From a checkpoint of a small mixture-of-experts model trained on Wikipedia: vocabulary 46060.
Below are experts of layer 8 (counted from 0) of a mixture-of-experts language model. Rows are named router (the router's row for the expert), gate (a neuron's input weights, with its number), up (a neuron's input weights, with its number) and show model dimensions 128-191. Each number is 50 + 12 x the weight over its row's rms, rounded and kept within 0 to 99.
Before each expert's rows: "mostly gets" lists some tokens that are sent to it at least half of the time. This comes from a sample of Wikipedia text that the model never trained on.

# expert 15
mostly gets: "″E", "ensis", "ić", "ana", "ova", "ani"
router:56 33 35 61 51 27 41 40 40 64 40 48 40 40 44 54 64 67 41 18 47 71 43 36 58 48 24 54 45 53 61 66 37 57 33 43 70 41 38 54 54 63 56 40 50 42 46 48 39 71 47 41 50 36 58 47 30 46 46 51 76 36 56 35
gate0:54 46 39 30 49 46 36 45 56 37 28 49 66 38 62 60 59 45 66 65 55 62 35 50 52 63 27 47 60 48 53 52 49 39 75 49 44 19 57 33 43 57 55 47 50 50 64 66 41 54 70 45 44 29 72 63 38 39 36 40 43 61 35 52
up0:39 70 79 67 62 28 61 49 25 48 49 59 53 44 48 52 59 32 61 61 50 41 61 57 46 53 47 53 64 41 40 47 53 54 66 35 39 45 49 51 63 55 50 38 62 44 61 61 43 56 55 35 35 67 47 49 41 43 59 28 44 42 71 38

# expert 3
mostly gets: " had", " have", " has", " began", " took", " became"
router:46 45 36 63 43 30 43 50 35 69 50 57 39 19 44 58 49 72 53 36 48 60 53 42 53 51 34 63 31 28 65 57 29 72 42 57 54 43 28 68 40 69 58 58 49 51 38 40 57 52 68 58 42 42 54 42 29 45 41 41 51 45 52 55
gate0:56 51 40 48 35 49 57 65 36 48 58 64 60 59 44 56 72 60 48 62 40 34 69 64 58 41 56 50 48 45 48 40 62 58 39 53 53 48 50 56 49 36 53 48 67 42 33 54 35 57 49 53 64 64 65 52 42 41 69 52 58 30 53 39
up0:62 41 34 60 54 46 41 40 46 51 61 49 50 32 32 81 61 27 46 34 48 54 34 26 39 48 54 42 43 46 40 54 43 47 56 45 58 51 73 46 62 32 62 51 32 49 64 60 32 53 47 63 56 55 33 66 50 55 29 50 41 46 62 42

# expert 5
mostly gets: " Los", " media", " BBC", " Hapoel", " Museum", " Festival"
router:49 68 40 67 36 40 27 41 34 80 49 75 32 42 44 58 47 49 47 45 41 42 43 61 55 37 45 40 43 41 46 63 32 62 33 62 65 42 38 68 36 59 58 43 47 44 60 55 55 55 37 51 54 54 61 55 44 48 39 52 59 50 53 39
gate0:63 71 48 74 60 79 44 40 56 62 39 52 57 42 44 56 54 41 47 80 57 42 57 39 41 52 41 49 47 57 43 64 36 34 48 46 47 54 30 41 49 40 37 47 51 48 55 57 51 56 26 47 53 49 56 41 37 49 71 52 53 48 34 49
up0:30 43 55 44 47 39 41 56 45 48 70 46 41 48 43 43 45 38 61 62 62 60 56 49 55 53 80 67 47 46 89 46 50 48 52 58 33 74 64 59 39 52 57 57 66 46 52 56 63 33 44 59 26 70 37 57 53 49 39 45 43 46 50 46

# expert 16
mostly gets: " ABC", " Star", " Three", " seven", " Live", " four"
router:64 54 31 59 42 45 32 41 44 76 32 61 34 38 29 46 60 58 44 31 40 35 38 46 54 32 34 50 46 51 46 74 35 56 39 37 68 36 29 63 43 59 49 71 46 52 42 38 25 49 70 45 57 53 53 55 49 30 33 60 60 51 44 37
gate0:37 53 66 45 61 42 38 57 20 43 56 73 48 59 54 60 42 72 49 56 51 47 38 29 22 38 49 73 52 59 64 47 38 52 50 54 64 49 36 56 34 53 58 74 29 44 36 45 66 64 59 46 54 54 62 56 38 45 68 37 55 70 31 37
up0:49 49 43 49 40 51 59 45 41 38 61 47 52 49 64 43 57 44 53 57 57 42 49 70 33 70 35 39 37 48 63 42 65 73 59 53 38 36 59 52 63 61 42 38 63 60 45 48 48 50 35 54 50 48 42 45 30 44 56 55 61 46 47 44

# expert 8
mostly gets: " season", " year", " each", " day", " side", " episode"
router:45 45 41 61 44 19 39 50 52 68 36 58 59 39 50 48 35 57 50 38 57 43 36 45 49 61 30 48 33 54 54 63 48 63 34 54 60 38 47 61 42 54 62 47 33 47 50 37 50 55 77 41 56 35 52 59 31 44 42 47 51 40 54 40
gate0:39 51 28 50 35 59 57 59 58 51 47 38 31 46 53 31 47 60 49 41 62 21 53 43 24 41 46 61 47 46 63 49 33 64 45 43 70 67 58 28 55 38 75 39 92 45 37 36 62 41 55 66 45 58 33 32 58 59 36 55 50 41 59 37
up0:58 36 73 50 24 40 33 48 68 43 52 61 57 55 58 53 50 22 40 45 43 52 43 43 50 70 49 35 68 47 46 56 63 50 56 62 37 32 54 57 46 75 37 58 29 46 49 58 42 61 39 38 49 50 47 63 71 51 60 36 51 68 58 54

# expert 11
mostly gets: " of", "The", " the", " The", " de", " Of"
router:55 69 40 48 57 32 38 42 44 52 41 51 38 41 49 53 37 64 54 29 55 52 35 38 48 36 56 59 31 39 48 56 19 65 37 30 56 27 52 58 55 62 44 65 54 45 54 54 40 59 55 31 55 46 44 45 48 53 54 36 46 43 51 42
gate0:37 54 63 38 46 47 41 53 46 71 41 55 35 44 73 37 50 46 63 56 54 47 64 34 44 60 37 45 31 54 52 57 39 45 48 49 67 35 44 59 76 56 48 63 45 54 53 62 52 51 31 51 51 51 15 48 35 59 59 40 47 51 30 59
up0:74 69 45 43 51 31 40 49 55 48 39 50 51 52 44 27 53 37 58 45 56 32 47 57 56 51 34 36 44 43 55 59 53 42 41 27 62 43 35 47 66 45 43 51 36 59 32 20 59 59 47 20 46 44 58 43 59 22 50 84 50 53 49 66

# expert 1
mostly gets: " footballer", " politician", " Player", " Director", " hp", " votes"
router:51 52 46 64 56 30 27 42 40 71 38 62 33 28 36 61 50 44 40 30 51 51 46 45 59 39 42 37 41 38 56 67 39 69 32 43 48 38 35 46 62 65 49 56 45 46 47 39 53 54 56 44 42 57 61 46 43 50 49 52 62 31 57 55
gate0:57 26 20 50 65 33 83 60 48 74 54 36 54 40 49 26 62 54 59 43 75 62 48 35 51 46 48 59 49 56 62 38 62 60 60 42 61 42 48 48 63 48 52 58 47 47 35 72 63 55 28 53 56 51 32 68 29 50 41 53 49 40 45 50
up0:37 46 54 39 44 52 48 70 42 41 51 59 54 48 68 63 51 50 48 53 48 64 48 41 22 66 52 43 64 33 48 42 43 39 74 26 56 81 42 57 52 19 64 51 58 35 44 43 54 58 58 58 44 61 67 43 62 32 53 40 37 33 22 41

# expert 17
mostly gets: "),", ")", "\",", " including", "\".", "\";"
router:49 41 42 59 37 45 32 26 32 73 34 59 45 46 30 62 55 53 44 36 43 48 29 44 39 48 48 44 46 51 61 53 38 55 42 26 65 27 32 70 42 60 40 46 44 50 61 35 62 63 52 56 57 30 60 60 42 55 45 53 45 53 53 44
gate0:49 51 64 52 39 48 44 40 65 38 46 49 57 41 41 55 50 71 39 64 43 42 52 59 60 49 45 52 34 49 54 36 30 68 82 65 46 54 59 30 60 55 27 63 72 50 37 46 61 34 44 56 69 42 48 50 69 56 47 53 31 77 59 50
up0:34 56 37 45 53 49 53 54 31 56 57 60 44 53 56 59 51 35 45 58 50 67 51 39 36 35 46 55 60 45 60 66 65 28 35 32 54 53 42 70 37 52 73 40 11 39 57 59 53 54 54 46 36 56 52 48 43 42 54 54 59 31 34 48

# expert 18
mostly gets: " down", " out", " able", " take", " close", " full"
router:48 45 58 62 44 49 44 41 62 81 44 62 39 37 37 64 52 70 60 30 46 48 61 47 54 39 25 40 43 31 57 72 38 75 56 45 53 52 29 68 37 68 51 55 34 47 51 61 53 57 52 37 34 43 53 54 52 37 44 39 61 48 48 60
gate0:33 37 39 57 27 54 54 78 45 65 47 87 49 38 33 64 30 64 52 52 46 46 53 56 53 71 50 32 57 64 62 66 59 53 41 49 47 50 54 52 34 50 53 67 61 54 52 40 39 52 24 37 46 42 53 48 44 55 59 52 56 55 46 58
up0:56 52 58 62 58 55 39 31 51 62 46 36 36 52 52 56 61 35 61 56 59 44 50 45 54 34 52 44 32 30 45 54 70 47 37 53 72 48 70 47 74 47 53 47 66 41 36 47 47 49 56 40 46 43 49 44 55 53 45 43 24 48 63 61

# expert 10
mostly gets: " Robert", " Richard", "idae", " Chris", " Michael", " David"
router:52 40 49 64 48 53 28 37 28 52 38 71 43 26 55 42 57 59 46 37 38 50 54 43 45 42 59 39 23 39 43 58 51 70 28 39 78 44 48 58 28 59 47 57 35 42 33 49 46 41 58 40 44 42 65 64 44 44 32 52 66 49 48 25
gate0:33 46 60 45 69 36 45 74 33 55 48 77 52 46 42 48 37 25 55 36 45 48 55 68 56 28 39 37 46 51 59 56 64 63 33 39 66 49 67 46 57 46 57 89 50 50 56 73 54 64 59 42 55 56 58 63 48 35 35 25 43 56 42 52
up0:69 66 42 53 39 56 63 55 62 31 48 49 46 58 38 64 61 74 34 52 61 58 53 38 31 69 66 51 49 45 42 53 42 33 60 63 44 47 50 35 51 61 34 33 52 80 38 32 37 36 51 52 35 53 47 28 34 55 54 46 43 54 53 37

# expert 7
mostly gets: "/", "-S", "-B", "-M", "-C", "-T"
router:58 54 45 53 36 40 41 41 41 61 36 45 46 23 38 41 59 47 73 44 31 44 49 47 50 43 36 43 36 50 64 72 27 72 37 27 63 35 45 78 38 52 41 61 58 42 50 37 41 61 52 32 51 43 69 47 46 64 40 51 48 42 59 40
gate0:62 40 28 54 53 29 59 29 44 45 52 46 51 54 60 55 59 46 34 58 39 60 55 63 50 34 65 68 64 32 48 48 62 57 56 57 45 44 73 61 38 50 34 80 67 62 57 36 50 54 47 79 46 33 64 65 59 34 41 52 73 40 62 53
up0:39 42 64 66 34 48 42 47 39 44 63 56 39 61 55 56 59 56 47 51 57 45 39 59 64 34 70 39 61 51 60 66 59 39 32 44 57 85 61 48 38 48 73 53 53 35 50 46 48 46 49 46 31 68 56 48 39 58 42 46 44 27 51 55

# expert 6
mostly gets: " design", "ation", " health", " History", " results", " data"
router:55 57 39 72 30 39 29 34 32 66 39 53 25 36 43 47 38 71 50 41 48 65 54 44 52 42 58 46 34 70 23 78 22 71 45 38 56 48 33 63 44 81 45 62 50 52 59 48 34 51 51 43 51 44 59 53 36 35 50 48 69 29 54 42
gate0:34 67 23 40 34 59 24 40 46 60 47 62 52 53 65 44 36 43 62 68 35 52 51 55 38 70 69 45 34 45 71 48 39 39 52 58 52 58 50 48 33 24 77 62 54 60 44 72 50 42 45 44 60 57 29 61 55 55 61 58 62 59 57 51
up0:59 45 65 55 53 43 42 49 45 43 66 47 48 68 44 65 41 51 63 33 52 59 54 48 71 50 61 68 41 46 66 52 49 47 34 32 56 50 45 58 68 09 34 54 44 47 65 43 46 78 53 60 32 34 61 26 51 53 38 43 43 32 50 51

# expert 2
mostly gets: " South", " North", " River", " West", " East", " south"
router:37 43 39 80 45 25 31 40 47 58 40 52 24 38 39 47 55 60 59 20 53 50 45 60 48 37 45 48 38 42 60 56 31 51 35 38 57 38 30 56 55 61 34 49 43 59 55 40 25 47 54 44 47 25 71 45 35 40 48 58 50 47 58 47
gate0:29 50 41 52 68 43 53 41 56 54 69 52 47 29 37 46 39 64 53 50 55 58 23 73 62 52 47 62 45 56 43 58 59 64 57 46 49 41 56 71 60 65 45 52 46 78 80 45 42 38 32 23 48 44 55 37 42 47 43 32 42 38 42 51
up0:62 52 86 57 56 34 62 47 42 21 47 37 55 63 55 45 42 51 40 51 55 61 47 44 47 44 63 28 50 45 54 54 43 46 54 37 42 51 47 37 45 55 68 50 46 36 15 78 54 46 47 72 51 68 48 36 59 11 52 44 41 72 72 46

# expert 4
mostly gets: " he", " she", " they", "′", " it", " there"
router:53 40 39 49 47 41 42 55 50 63 39 47 35 25 59 45 53 67 57 34 50 43 50 37 52 51 46 62 53 44 76 64 33 66 21 56 48 36 47 57 42 54 42 51 49 20 61 55 47 43 49 40 59 44 45 58 39 36 32 52 57 54 59 39
gate0:53 63 62 49 28 37 47 67 46 40 53 57 35 49 53 58 52 51 54 29 63 67 37 64 51 50 59 24 38 52 54 34 37 47 17 37 50 43 40 52 73 50 60 49 73 54 52 60 24 34 36 48 38 56 38 51 50 41 36 66 51 48 52 55
up0:48 38 51 69 42 37 39 43 63 49 37 48 75 44 43 53 58 56 34 36 72 51 62 62 55 46 43 37 47 49 47 57 51 55 37 43 57 51 62 61 50 36 40 62 61 67 39 53 35 48 49 30 32 59 38 35 37 34 48 61 62 46 68 40

# expert 9
mostly gets: " \"", " '", " (", " *", " named", " (\""
router:42 39 30 55 38 32 13 29 40 59 44 45 29 51 44 55 50 67 49 54 42 59 40 41 53 34 51 58 51 54 58 55 42 62 21 32 67 44 32 52 36 68 52 52 39 50 52 52 47 33 42 35 48 32 72 58 47 45 37 34 54 37 58 51
gate0:49 56 38 59 55 51 51 59 64 43 42 50 51 77 61 40 50 35 50 45 57 39 57 56 67 36 43 25 39 50 45 49 48 40 44 61 48 42 20 73 67 58 54 36 66 55 54 61 45 43 51 45 45 38 49 42 24 45 46 59 41 44 40 57
up0:46 62 47 31 45 51 54 71 63 39 59 34 29 59 53 32 49 55 47 33 53 66 38 69 28 40 66 50 76 40 55 60 64 56 64 37 51 40 69 84 38 58 63 41 57 36 42 24 49 50 50 53 50 50 31 33 46 52 43 48 41 50 61 38